Below are experts of layer 5 (counted from 0) of a mixture-of-experts language model. Rows are named router (the router's row for the expert), gate (a neuron's input weights, with its number), up (a neuron's input weights, with its number) and show model dimensions 48-95. Each number is 128 + 24 x the weight over its row's rms, rounded and kept within 0 to 255. Numbers have three digits each.
Before each expert's rows: a language model's description of what the expert responds to. This comes from a sample of Wikipedia text that the model never trained on.

# expert 51
Quantifier-phrase prepositions. Prepositions such as "of", "in", "by" after number, types, holder, plus quantifiers like many, various, several, and "election" in General election headings.
router:154129165090136123170145123164111102086114137156176121100097166151134161117094111117103158154148124112130133106117128106147084131126130122120123
gate0:163129132136103155097125117103118123130132077112101111115121146158149137143154124120095140135114124072124172113146152154192159143136177124142104
up0:123150138135136179134110146120110140119165080090103090147164169123165134110137129135100129114098126088135144134164109142185133145126136157104137
gate1:149151163153138170149126117120118145151163141078146107122176143096167134153170154122118115120094115155143183133165123156157139119147147155130121
up1:124158117129132066137138115124136109136140119149131178154187112160080111074106161098129142107146127129130126113139093157097112133121133119120121
gate2:164119163128180156105150135140108128115115147077143096122125141149097126150116136125123104118139110154110143126135141134120133151108135110105122
up2:119152107134125166156142149122129138138096153133123089123139128134099138155114133142108148081115084122092142154121132121135108142122124135149103
gate3:124146109103166087159141136125171097135116136128136105111172145129139147128159116097143086119128120122100158119162161133147125094145084161134174
up3:141159125104199076130146150133151126134095104118124113138160115160118121121111096141110097127114075142113150097144120145135131149117100148170147
gate4:148132129087144126118128148130134126130111206155119136090096163138148132100110148078135140171114166145130125081124115147130106118135135077125098
up4:131123128125100120121148158134138110130111153114139126086139131115130126124088142096115121161086173158107166109090116127111102160105128077135088
gate5:147136120110165125158135113106111134116116169095161126174172110097109155114159109119116092130108146163128146103149153140110109146152121165107136
up5:101126123112140139114119084126093105152125110145095129161154124184161115141173101138127120111131111116151105133148145117106110130119068126100144
gate6:147101142121154155154159128118149159128129121141089115115137147124117134147138090099172124148114134148118118124107145146148088107141156149140142
up6:112132121119100083094065138132131104125140147113139160127127113135136131102119187157084118107152113113121142145097148093115164144132120121136114
gate7:175142073081116165134128091133130094143124159187134142126140116123125164145126108132158132154167168129141105090178129162112131107134084114094167
up7:147143100118153131178144122125134144142120130180143153114156096136094145170127115116127162133173103086135152115127079152102106139128120157135128
gate8:124072143122128163078111124140153129147144130141129107133159192141115142153110125153203132104125113116121127091124165115157097126138146097140098
up8:101145103116152109153110121112148141158141151083117130156099103136117138079133158118086117123164114121106123128102117112153150151144158139093158
gate9:150123088118143137102147141138132131139112147111177171105107090140088102158139134119086130137126147148115204094125100156106114118118188085119085
up9:191147137104143181139152151133133107152104145158156148118141143138115111156120109106112157144125135123113103127134107158140119095145130075150079
gate10:109145116163099112097132174148136137125085115186118138127168129164107121121111111139180121127100132146095073112133119116132109169121122133116138
up10:106105125126128153125138128135145131144128089126107150135120129111135134142148124138107158152168069103102142132136112134151170104128127140123120
gate11:150160114129150143105159160134113097157156130161144116134129174185101136148115103104159157097154134117134131133061112158131122140128188130139140
up11:096087127127125139134123096095144177174121137107109131133135132110140117108138162109103151146143162094125137116141132095128151134151119154080145
gate12:130099092139149081123117142138069139179111141149117142141095154138079129139119130129127178086162142124164117128138123119134136105128138181107148
up12:087129135147110128160124128074146148107158097143124125130137127120145127111128155181118084122142149117111139119132101114159116160149102135143142
gate13:092122112145134121114150129156149119148138088133135111133116129162156118171103077139098168126113136111090132123129093127157113169108143131110151
up13:111114126154167138119147123138168121152154056106132093130123140150108124138144131122128167107131149125118139081125158143131139164130148104131137
gate14:129141162100142055133112133128131161147122112154158159132168149112163119142097098127114113118146105115060136095095121163169123145116116126130136
up14:148108099120119165144130106087119167116107170097125089117105096117109131139118118155124131140130141142114191104142157127161109189119137144131124
gate15:129144141154086106100109165131080097126141141095151069118123108095146123114109139165110138119132112137136116074119128113104128145130111103111142
up15:135148087120176148137114124129155145124138140152124182120163132123133131138167113104154112128136141100143166184131128129159134099142159161149122
gate16:105130135114107178148123144129128142147100147113140082131163138160148128131138090148101149110109075136144129160117122133156128122138113158119144
up16:114133123105108151107121123153126149138105102126130110088130171147139104144127126135123151102111070171177134137140097141139120127115112175121112
gate17:145140140152180153133161116158135114113127181111121177078087118087109122160099108144156106149142097112119180146115101090129125091117156134131126
up17:166111126116051142163134163149106112131088112140129109128158114140159125085149088102141127152109117099142110100159145162092146123111121111155130
gate18:138117126120134131130133151141145129155185130162101125135164138119089156098125132117138138117157133149151129129111141127148119140122118102116104
up18:093123138131098150093135088107065113103096155120124112133102124123158096127097166090160107143091159106129135136107144125122130125121138113151140
gate19:136157134135191150137117135138097148118105136207154096135128104122160123133136159118118158100105080125104137116087148158152106163116135137141118
up19:108110132124157151074122105119122134131137118189125098124104163118175126112130132110142180140112129142108114089136124136150117131111126129088130
gate20:110097105156109124137135120139102174179122125110129158090176119134157157154154113144138190131144113109118130121116132098111141092125094112139103
up20:155141151141149109116150113101109119098187118109123120141167135136130078122166119083148132134118180139163113139118110176083119143122135115148143
gate21:138142120128122159095107150112139118154126121083153110100127137119125139144128117167136142124138078124125117104098138137187144127168139124130152
up21:140148120147148109148108145104115116154115131128166144113183108102134098131137126119107099130109122097138161145086118163146159117141123116138138
gate22:091141142118150140129142094150104126141125151125136117168133117159140131123167084119113155172110120132140114098147160131146159163146102083098134
up22:108134126122146161135174081130109118125122136135131124165126092163121113148160111107107154179135100093145124086159134129152134151125110108115132
gate23:149164191144142107144149146137134077083161109107132148085116105106128130144181105138131147121118083124144127135141131117120124128127141156134105
up23:135172099149160097154161132137145127126125108143118097119114094113167136185087156139078139101125134108146128094143141161121125146139161151122084
gate24:062156151132141119107161149152147100115154121137118090145130168162140129174137130130130137097153138125129128142087129132155137135126152143144137
up24:107120074132118161139119123087103160111137128140073156143127105114132152157160118154097138125150138051147112086135131131130168110145155110115080
gate25:150176133131122169083109134103138121147117160164154130126120117148083136122124114133167144090150135134170113159169086144119119101137143141127113
up25:148178124125107122098134150120097151162131162105147131136101123146099139153134134123094137107141144108146138132151126120095146117139189165116076
gate26:108135129153097107157152149136124126094116060173166117129165101120106126128119137116117135162144143118130119140125121131101130119124106138156141
up26:141124136167112097137115132164113141112107089150160128133166101116133105129119100089130132166135097171115160111147107097108130108092132155160162
gate27:176125070105128125144157121127110123111093106172083093117141186070158154115086125126127158177138106148082084147108146117162115142141145105141199
up27:084102173100130154069114118116171106121147156144117118114094152167106112146173125098167108136115149134118142145127111138128127131110120132114115
gate28:160156146134102093138100168146103115134124149117122149163134121183148119123123174129131132134110132114132177104166135139117120116118159118116171
up28:110124078134118141111126124090134083148157158159100091127119083123119138109135176111095110131149102101126121131108113099160142145175134097107136
gate29:150125132120144129143124122121132136103145140171154109142130142088098182143119151127138125083133128155122144089139130116153111130140152080131097
up29:131107109140106112144104106151166107117175128111144123164128138114097141100110150110154114101104159187124129127121131132126113148129102088153104
gate30:175150112104126084126117072152112108112117146140166137120111149119143132128082161163110130153162160131160132128130135148159149128108126120113124
up30:128140136109123137144149139119098121083122162193141121134145130111099151139076180099155143101153169130149134124172142129128118124124166128139109
gate31:140097127102102124128106129118147108090123111127141098140113136103133144135132164157143145157116130125177134125154130147155129136120116161133136
up31:132100154129161115128123128135113148071131189149131135152057099150128124124136128128096110103164116128152122073086131157123149113137099175154082
gate32:083136169069159138088145095055117090159132160140132121120083135108135138143135140083099145158189164115117179161108149132101166125125162095103119
up32:101155157072150110106170123089093071149105171126166116132076128089159126135136124093074172153156159143119164135097142150101162133088157091124149
gate33:156121072115126108146144132138136140128104108169129146128189119102148166149088116120134092123117175120064151128154136123130112115130099173139122
up33:157127078137101121133155127145129135132103124192162153095186138103119149154080102112146140113123153144091144125160126115120092103126119183152135
gate34:132127167093144127175092139141105120132124130169132128108130162128149140112088057134126136136121108135120124134103167137152109132126094111141130
up34:135109103120117141075147130098153126105159130091114122125114128110074122136185167108162125130159144139137130117135116095135141135131143142115104
gate35:146177068134133098169135131147164149120106143103125170149213101135146135107122143141152067150117128152083142106148099133153114133123158151124135
up35:104093126109097150104111122128132126152147097146125095096116127095126095096121116114089162136110143089146090153134153119102149138128123074110128
gate36:163131036109097158099148141117144078123116134146129145169150120134107152159139110121157164094150111103123095106127139147134107117171150137118116
up36:142106176139132087113104136158069132108137133147117095150102133080177137142115169142075111153087163171140133147124128122116141141100103101120119
gate37:143153152134155150144126136134147147119136128144131087187092141100116148164144087141079114115136092111121171120140082108177134084124161164128114
up37:082108076121085121112145148130157130150134140100102170127097151153135120151120178122146160146146186143101159131115129101070129120093164110143115
gate38:139188179150117107128147118141154078142107123126160145116136132146136114115139118138106148134117116124158119172119128147069123108110100075137147
up38:152125133121145106124129110159112114125099159123144169126141145159142134120135166179121171109128114158169169143119171152129136138124115073126130
gate39:146147061115146135091105125101118135111166138150126146115166146105128158137147088101139140115165125131104153117173105133126108116144198152122131
up39:127149097115150103111122099122104166116111157106160161133157115089127147128135093113127110125143081107090156134188109140138102145124165155126119
gate40:117144142139117113111088087140118141165202117118162134099153101161102135165137122139117141136126126110127098143100149079143083136123113123108166
up40:128158129120174148132113169140144142124089131186158132089116101175131114145099163093123113130099093122127113148155117133137134132119165146130088
gate41:124094119098188106170149161081134108132122157182173110112139152121171147121128145131119135127077121108143104152121119178129182126141125161119173
up41:096139167099199107156118137109122119145119168163148098131119135140119147119110111125136164106151130101148140142094104158072145114140105122126142
gate42:167167145147143127193123141113130124117155116130124112090114101138166120144087156167084155120137141130159144129113153105175085101132106113116079
up42:108151173130116085126116152080158083126099160132131115126141115114112116162139137144121149129171116099110101140071119131121165143124131104130107

# expert 37
Passage-start and list tokens. First tokens of a passage or list item, such as Type, by, and list dashes, plus table numbers and plural nouns like areas, regions, types.
router:147115112063153143167111136146133135088121158144126110099137163163145160117078130123131146166164127106115135096121136132138136115133114139119141
gate0:146143148119164119132142146105131091123113139132115164094158167084174137140100138105138144130160096124138132158155137103140132124150087179165074
up0:137152082148147118140131150128124111144119115155145163091151132109171111138108123131119165114113079106138139147151148128120124135137130150152074
gate1:092125129145107196078138090102163112122177106104101134113136154096127135143115104110118070151144162130098155157144155123139088086130138084107136
up1:105102161116118107085102092124130114116121106143124079117099164170102097144127152114115157161096141139110132112106121086152096131147103106141149
gate2:143126196111131130131100143176131117127134110102155093158115107161139149136148114080100109086094117092132129125117123168139135136116161125140146
up2:163103080134143127128136093118140123105136142151136062113121142094155138101169146122120165122135136163119142125127150125128154119141148092098110
gate3:177141084128140096112150095143080109150101137125118099134127129158143140116126160118131071163120109165109095140127144116105161151169105141135148
up3:176104095118128147117122108129104108130094077153130127120093141131127118121133128132131113153107151163104129121111103138139162082159123140171178
gate4:133141120101146135135126138141125107085114161152166115089144097156115161101132140110102135160179142088139083140128135146138155144135112113117150
up4:139121161166129153104130101120143147152131076090096124121139150111147119150134142127166080124081104166132178101134165113125115141126143164122133
gate5:167150111080122082138106154135137125104146107166155090126152137108109144160115117063158139112161106070140110109140127141126108141156126177127102
up5:150160095112153100140122136140119144093135163172082084095134121134111097112119116109161149125135111089156148127118096133097155161141125174155072
gate6:190130109127144110150158119129118123103125085155138137108145157139130168121116104105082118124147092148147110140129132153141106119139083100090117
up6:103126142145119153061150135100126171133109158121151151129177155128079089136110117182160052101119155132095110163159133089149185146114135141128107
gate7:105119111118131148138140130155149108108154125146158121128126126109113156148164094139134166151145111100109113090121149139125124146141143136126144
up7:143131077159154149096093139164130116161137135134125089143152139131156144152177117124148195163102108113160120090143121128107114120099107117142138
gate8:180137124134196110159092152115115074148134124127165144099131111129136151106088147081135147133125082122117117069127125144115112165130133122117117
up8:137150084171151149146163129112120118157166139163141140103151134128155121141125130110108142094130098156103115099148118128132123123072155134145098
gate9:106120159115159100123142144182132145134116121133114121147124143151150123148123106147150119111145095141135073139130144116157141144113146138104127
up9:115152126135141119142153129194132179161113124153129124186108110135128107159168097174138126042138103154156124128128096130133161151104129137112115
gate10:114111175118101137127146137156123167156123108129168107128169179091160135177135118115123125091140093151103141096130127136147120176134182129091101
up10:129148118121116140114129144151109191134151137129155079104139119105128125178124131145105092084146135126122133114128126149110138132136198104126099
gate11:157126081161127145117104127181104141139171096189141153105183115113122106132120116121148135146137137122103130158121108111167136096125095148130164
up11:125112094193111137145120154140141136123125137126161173133205148129119102132149131132143124112127126136110144119123076160126124118104090139141099
gate12:113115139117168132137157116153091138106123157142133075082125116157135165108113144107101140131151106124088157149119177140074115111160111171148134
up12:113150139121108081151099163131165141145159083110119154154121130094131131169126118120164136097152125084133098129128124134150139126108147142090113
gate13:128118131137101170131121133114128193107127148131095123162147148140125122129122094114151118114154151109138120128117142122150150125109145101096131
up13:107130143143131083136163128146123092127122131140149102120112137125099142126130110132091154121112133132118120147104116103079112127117126169130136
gate14:120108130118135153127106137134124121094105154165079080107117146140125148085114120200104143139099133126119155120100119108101123126150111126147138
up14:114128136152130151103146120128131144120157127136142174134108134126124092111139109111119115099141154146164090127120139101173126115092173130117114
gate15:161108142099143135143131135133131113054128138108097105097102144126134138118115116140087148147114170118161105087139117133123159143183134149124129
up15:121127116074155107156087120172119126128110119124123069110125140100122153101117117152134153154105112113139137093138085141088144176229105146134145
gate16:129124101116109129106115124121082144127140122155105128070123133090142137134133089121183172188154137131139108147153143121124171124122091115086149
up16:075131111139177152095130101111127172163128116143110133098106091102107123130096114078150150144143115100119098113165098139090124108129146123098160
gate17:139132150141129124121106154131138110163105131114136126111113135101115101143140148103157101115120106142104105123107139122128103133139143115136114
up17:130100151064171115104146113147133093091150137129081128101118165121121169086111105130090147150137170136138142120144127079127124115143095141123182
gate18:195116148177156130140121088159124088134136131150140140155148140159156088150133113045138149142129104138091138090099087140107094133121110117171140
up18:122123121171102108172175052156169081138097113176097154130123141122152115118125178142105138111122074130149119122084123127108101151137092146147103
gate19:141137129114129174143118160105120126096105150121108153115149151124177147136129126110125108145195116110133139161123167103113093149130098131099145
up19:129107163105110137114132106152160098149157117120148106125099143118082136109123136133110146129094137120120124110125124122151145108152170128152085
gate20:126119109121172132134086134128155154137106153132090147109138156118115134162101144088126098168092098152106155098136149126110133172122098144121147
up20:127129137107104113148144157117104105123158069156158113139146139123138155083125132144125135111144157097146110143107127134151107074146132109111126
gate21:098134116127170134135141114164142140126158096096133121145127122115137160148111134109137130129152115111091151170111110123126145134137116159141148
up21:107141124159131160138156144137127131144090168146106123115147126139113104082148137173112126151107144149142101110139100141130134103107136102149128
gate22:164137116134167099096118141117126072113141096163142084116087165158128129153145137100109131114135147104152132121115139158109137125109157070084151
up22:130123130108136142187077139142111149125165140097091140139103110129168141128151130156128180174135109106158154114092109095161137146132098175136121
gate23:129117125117134111109123143109120084149111128138129105110144122110138132137110123112132145130110125129127102144114142132163153169132137151098128
up23:109114163112151141134100088131108162124132123086140096137161132116171134113135130159144117139098132112121116094143140100129120138102125109178118
gate24:141128130084132110142123133154094151083116132116126109115107103124136120110127132149168124129127095111157134080105138168076167134112122137147137
up24:108122175134119129122115104144104142133150160134092156122100157140098101115097118153119154114086147128144120133095110141125125137117135105117149
gate25:152149144168147104166117114102124124124119111132152154151167148112158150182092130099141149113119152145132142099111140162145093112171144085092088
up25:131161149120115155133145141106132175109123140071101142115129131119092120158137126179117096125138129115128151118081141111187097123145140122140132
gate26:151141163126154143097148145159092146101111161125129082096116104110102127107159153135143139106116080149123148124090123144086154136129125130146129
up26:135172145129096119164114100129178157166136143094120140139140139093137116142137125097135112139145162125155126144139148111150098100112128141147119
gate27:135103115132156130132108135102128136140139128129160109151151140107092181145156118128162149161159137143100143097138135089130092137137102147129086
up27:140115166089099125124151126122136099096140115125088152118107145141154100097092156127078098072137155124125105154117153135174156132129150119082163
gate28:157143079160117116122135123124141147112185119113166166132131158117143152121140134098153084069130127166129136135142148150144157124131135176122174
up28:105120132133124095146146121125148143122125096124135120113121132106093133141122153130100122110143151110066130125174127114180149099120150159129095
gate29:181135132099141115116117077112136089088101148124138126164129133096141139156143126128131132125111143165126123137136146100168110130136112156136110
up29:080096146139117140112132147140140136140156128113075134086135155160153121090131136130130112154135139128124139135137155134087137122148093141129153
gate30:126130138135149143121147118105155109142138150121154121109110117127140117072144173079125087130179114166105072137141144153105159147136126103112139
up30:130117146126085139095127158179106114115096130160125114127131131121147106159120129155117138094106122149106120131081133138135165130147100166160116
gate31:161141206087140120129102119136113094139115132127140117144148153130125111124160152100140092138200120094134112139101165131127095122120112104107144
up31:113103093121119125109138142139156116101153125129119158108088143122113150121084079147095171098072159139144121117142116098152157114107136157155114
gate32:129113138102125162105126115140141146092105128139126137095124103092145119145082087163119113159154141143124121164124135105183125129120130145152161
up32:150118147133129105099126140079107112103131170137105104121160150142084130164172127105120110095161181103142107138164132130087160123117112135122118
gate33:161152095122145129129113106110100136122145108132136149080138142170144125132103090098110137127145127154131102077156132143147131133142120132104143
up33:152164106125154092122112094101110164149172129117125116139176128139136110117126082081110136083128145138167156109186107156125124124150106149131151
gate34:117119145152156108119115112115135090142117134111146110106156127134144145155092087067100150176108102141092124129135120125116124165107121145129162
up34:110128133104106112113126089119175164124098131088156133133111102131104128147127097122073177140146094137146130117131089130124121170139101193126117
gate35:151126156111136088120140128133153125103110135127144106151103142100119137099143130167138102097124146155124091150114142146134170131152093156112129
up35:128120101135098140108121145129136110119169166108077165129175121163138104145120133106124117130125104117154150101133129116123107125122143141159140
gate36:114114156119162166141140109115096145108138128113138172094133115064161172173116090119136091147178116106150131127183144118191094107125167163135094
up36:083115140111102114140127145139096104135157119125155099110139083159072125116104159118091166093167147164114135078112143152098132134112128141145121
gate37:149103093115168131103136118151097133121106123157103141147087105128167164153128115085079114154139157131107146116117160115142115099142149114111098
up37:138098108116083168076144131138134180157119165122135145118157119128110127146155124163179093142127169128116102125126116140129094158132103116094138
gate38:094120149125097174096150159105127135144138150097130145135137135148143143151152106152100104077113153100099115093114141122124190122146169122142128
up38:105099174117160111102128138092129116121135113110164122135103106163132128120165116119120124090172158122132150101124120110117156104147172139136145
gate39:162109122140183121105136118097078114121153102137120127167176121125143117122139109112164132142171159119118119114138121111123119088121109111139118
up39:115146124102096157118113127153119154113156154111125148109057100151085111143117145158092148113175139150129139126123094134127157148132136185119110
gate40:196109157133126138158102133150087134122115141108167128075109108155109152169120192142122108138087102138086122122141144139139088123109139135102158
up40:094130117120132101161123112151134135119134140114154129122079094079138160141139106099134172109127106099115147087123113111093133152169118153126109
gate41:152114122152133129141130121105147140134142119113096123130149116127143109114125117132112101125109076111129133115129123121108137152172097088136141
up41:121126104136113120130175108134145168126169119105092123147138102110125116133141140156128089115111066127121141128132109135084138132124082094165110
gate42:169152131078164117146118129136116130113100106116139092137117133131164136144126117104122122141138091109161085105150130117123120130099121062108081
up42:109123132157104118103161114115118124081149157158136182137127132138094101111079161138096115103150175123129165138127154133131125070133137165108138

# expert 4
Music release coverage. Tokens in album, song and book articles, such as section headings, review-table cells and critics' words: Background, Track listing, Metacritic, praised.
router:160100143112165165136072126111122146100146087120149140124124164159120149066126123088126130128159117136114109090117156115143138147157134136117143
gate0:095152140159145104131126130181090111152140156146101108121114126136174114105158184103154114092090094132100127142069107127106157161120115127161142
up0:174147068128130179107119155141137107129098122121166124119117096066130095138116163092090128128111129125124136145091121155135149153137119138156143
gate1:169139143118142158142138140119145104116102185105132130150109097113124105134129179112144140136158159160117143144142096136138087092131072142150175
up1:097105113096101105153161122121131140109136085159131102099112166128105157159114104161130145065129093120144133127128167113120154171149170122123091
gate2:173125094105114093138110091127149081137118070129109154131142145155101115108127146125137135133127136110123134044144153116133114122151095128140157
up2:088141162122109184112163151083103132090106154138126105109113124105116128167106138156084120126131148136131141202103114127167151153107161144074102
gate3:126165096131139136122132148106125069134163070114109147124098152114137116134144128142093126109144132129169127127081149114149112117143092152096127
up3:184133161132101103134120122132150144118110159132131121124163096153106143109122124110112108128113123105125110183134130120118134170134123119151094
gate4:131178128114138131113108139169090165096121134160149179091108090157130132127142174158121147171141104146104096127136142116104106088108087123120142
up4:146103103147159076113123151147095141105117137143103143144146103125150108148157097099162104121143174152115128157129109144166143135096148129148103
gate5:122115107107146139124116166116106116138131122112146114125102162195113132143143100146130177108162131144147070172125137106130118135128123143126117
up5:130114133154087147125121147154145145148096094145130141160146123125126156140148120120158185163125187093122162116119144126109132166140163090139137
gate6:128152097128151150135174126091133119145136142096120169105140117127143109113124100104099115131169106144142119140158105123164138139174138178158143
up6:120122143127107152129086133161110132121118119150147083148106124137106135139133176156130150134109136104128110121110144141100111102090132068094102
gate7:167134154119153116126122078148149112103172103142163085143114155141133128120122090081110120104132163113128157109119114136100163112119169098137112
up7:139131102089159131148108108118149129134161130129127147136141108095161143097174095135117143166084127116152153130106114121126115092106100120086117
gate8:099094187153109137087105079132113110124124114104150102120128138160141108080129136156159134123116067109134148136144116150156087130119132063100106
up8:179152116135148111111139137084097141138121140114159135166129097157138147153138144124127132146118141154162146156135118130088135117098093106144161
gate9:141121090122141152115119126135144106109095149119138106172112130166086134134114168126094136095164082135140127152095130152112131159090127070145167
up9:112164135116085122150132102079142151131137173143101124129100134166172120088119173137176129109085173136143095125160146113156144121125093164089140
gate10:107173162144122130178133130098115114134146079088170105161117123154098123132122100095130162134148138133129147061104133124108114153111135173082152
up10:088114139111087142099127138133175139117119124152099145141118114091157117155152125144085146118115122080116119120108143106095127132154139144123114
gate11:162147114154111152095092130122120134134095106173152127079134128055113145136120079112125137132130076138123133108106141137127120158142148098154131
up11:101118136108099147195134119098177090114137134106132140161159159128139130139109175136123157152109156126091121142148132112140112118118115167079112
gate12:129129183133150118165143162132150159132117111098130142132129117127110145129185091086173139133109118121097128128167127169109135141091114133144117
up12:152140139119130117087123126172092117129098107109134148128155086152093134144136149134133103142137115151168128104135130164140185137135107156117151
gate13:147117163148164161129121125123097191113135118109111134130144120119109109089164162161147137087147132173131146094135134116104094155123123142118120
up13:124108145156129155086133143142098125146131103149100139130094096143149105105137150168159130142118096111091140151151119124105138146116152122107114
gate14:175131103114113098110142089159135151126141141140116118162143144127162133113109167132135106119116127120088130130109161130118135113130098148096164
up14:072141123129136119137110163117129110129151082134128136121142101118115130134131107101133144128136149138164132139156129119151136160144141108145078
gate15:089128113110151088141092097100188151148155141126139135135116202116095176106141116112123126173100106127093118114117131115129184187143144133144131
up15:097126132133166113133083109088150172184160093106147148132113190104077165093135101106137122141097098106090100109139121121115143146151128085142140
gate16:178085105111173126141106124189122101105113105153139161056089152143172157124143125087127158133136132125120097129149150123176104118174109123121127
up16:098119176137101120143157141116149153144102149144120093145158137109121132135104125146132127130154161135139165119086134105110149123118146126137147
gate17:109112112111161103096116131181148119121148140173144132124131112162116135147158179134092078133114126133119129197138122137100137101089141122131126
up17:138171141145078107132140187125116136131134142133116106105113124122138121146112121137119137103110141122153174123157117091138097157123105162121122
gate18:125115110135084071127123108103150126099107126147136126097127109149104115149099142145154109080129108157113169118142158108157131113124186111148100
up18:150142145127099067133114114148128120134138133168130141118110099147165107147161157144133165080097107148138133125138096101127112106127151103155098
gate19:144124110145132134062108163105135168119111121101128146145103122180129118114160089106112093159147107135138115096159147134111117133147089102150149
up19:138172137138086173164153093135156122163117155141137153143182100123120121147141122156124105121163142144125134134110119175141116099084128138104121
gate20:175138157110133164116128179135129131099145133133075104080147155093135144137155100140177101146177126117105131150081162148152133136132079124066169
up20:115102139096087095175156083129140108134132126158141119147127124124137142139106111154103167107092123103143142120146141067134117107142110110122101
gate21:146156119151149155091152119085122136121131147165085145105118132150120126115141123102122109139147147121142103097124124117119144120147113143139169
up21:099104136127156113119111096103084092105146098148107134093110149147146127098153130135123142123135140152159087126137093083158157137179097133123152
gate22:091074131135141124117110140127141114095115150137118150100094138107110112089123084120141122078106127110106098112122107129167171164138150121132108
up22:112095112139124118179107123144154087108100159124140144122150148095134127123118059096151192109146116093133167108123111156137156182143130086148177
gate23:125069151139154124123157114106117117104142115142133128177084120143073125152106146099136144155108117160101156152081143140090153184149143151164122
up23:155128134130100083132161146150111078075132123183089112123105112138103119108122195097078148114163130113164122122156143107124109139155148155136085
gate24:158151094149161110176100157150131112131136130124127166113120119111128117131163133110120128111148130088126119073099133131102146103168145128137140
up24:143117138088121158100163108117174140139117120156145139120141148150089148099063111128124123176134106160092140184165095136162097147072120129137113
gate25:113121082140142150124139089114112149119160094116122125115146101153183123094124089117130145129101110132115107149148116109114107094125090135147120
up25:138100108109095133148090142144074139090130070132115086133137120120118127131102182116142133057080137128112106076113174139158121153120140097110158
gate26:154123111140139134160151133129128121140167122101147105122117123171147129165119144089090178119155119123143145133162143136114114165135159154134153
up26:107123143106120113139118125144169126113058153162121113105137122082103152139114132186130101142129112120143143119107138111119123085134114116121105
gate27:136114150117129082144128182168146080157127098117120145143144141154101130128148124110148178142102103116156132129139129126116154172145168155143192
up27:076094130111107137076114120124088103148118141127081120117139119134147129090109120114153119172129136123128108125152131140159179154124160128115123
gate28:173175111171154165127132143123103148111132129106150090143139100166137129135138121153147131102105135113085085131149172164111126144152115084124095
up28:130079146108143143158101097121112110111121151117163106152156125140162140151147143158117138150122160102091134091127143142150097131149157074142077
gate29:137115121114107154078126116160112115121133115114142092182134178139138121130165106129174158100114173174127107114136158156127073123109146125120181
up29:114137129129181080131149123116151107106148159131142143100135081119118126093121172108086110143168106117145179130148123115115144153158091098120106
gate30:152089094124131160133123145134117125097110161157131137103093119143161135121126127130136135086107146152145116119114135165131123106152112126142116
up30:113138178111134140089135115118118107140113115117137106158148141126129091107134140149146101177154138110175121158110142130117149144161070075150166
gate31:122109093121131156096125119137138169082112100120127096142107121147157138110123118152110100081126114131130148129140097111154146133124126113112094
up31:098123166100123171134151135092150109123132160125112119108103097132091146137098126126113160129150104184150112149122125166139092106136121168137167
gate32:120087091112159146130132104109122122096123139131124120054112136101118142119096113101153136151163114124071148092145138134145131142140132135108098
up32:133150129114131101118131121167159157135123125123128146142096099155132117131134120136130150117147085152168168112082126144094122115128102173155157
gate33:155139210095118174118130149126118110093131154142135101147161134120138124176146160148163169111140119141106134148113196127145108054159095082110116
up33:163158180136122124109070171160085141084127154163121099164148104140155130125122137149174134092100081145163118128161145133143104083121104108145121
gate34:164131158114156074146109161142112147142122142127152127130099123133116124145135155151131154135137154130141124094130134107130134120102110167102150
up34:070095137109109139122172088098145112140125142156113092098158171069130147144097113134148136122129143115112146148102161118145119146190145087121125
gate35:115116126130153125164090091117133139095123120112114141129094093180165110131151155151143142132106107137081156134114107109112157133108117130105138
up35:122134140111166097167152147128141141131106139145193149140125104121167156104123110173140102092119136118131134091180106123113134116121161160101102
gate36:109113141139110122101065121118112143089135133101139112085099139133091127105144086123139168124194110133151133144191132114145131089154115146135114
up36:104123150129141129130134083121125156125112115130128118154150123123128123137138129169162140123050112170105106153093087114138147129131147127134151
gate37:131113095080145169091134090152154089131115146124119098114113181163125108125095136105110106104137122159112084154108110130132114147122105122140174
up37:125125155126138111120182119127083147136165142156110127113140121155111116134162129121136146163125093126147178113161147127101101122127176126123099
gate38:131136112143193133116065161137123137139117096101166160104131115127136124121144112122088145168133099147125114103140117158105153096142139115100131
up38:158163146146158161156161157157142133154131155178112126175144134166102132142139111132132142180165138085126175115143101076155101127112134162143147
gate39:086121132133110119097124151094105113134124125098116114108145151121133121104125159075156094182131153114118131196107143121122081148127097147129116
up39:121157090161147138087092149137083139137108128110141145117154101129119098131148132085161116197141143097140139158120139120097091153100157124165107
gate40:127130155124157133129122138127112161134149109106147163145110150144107131108146116097187106131171125105156091065081121169132153127149147101145166
up40:107155117129129131128120141122127122125088131149137106121113106103135138136126098147102151116049095113091143184170135113127115103128088117104103
gate41:160098136061139145108132147125109108094122103118132135145158119108147160114162132115131104165128116143132123093101152172138110091162061130132142
up41:104170110155144129171104134122136172146129150155115110092145124147120102147146169141124151122111101118101129181134117076100145146101159112120092
gate42:120110133125120144140113129116132125133151137104088131065107128164149129130163136102130174119115172143129128121146157088121117122128101142110113
up42:096076156093091143163138115081112142130132096123094128087087138124114132112096123148150162091136139164109125147170170086177102167136158102089173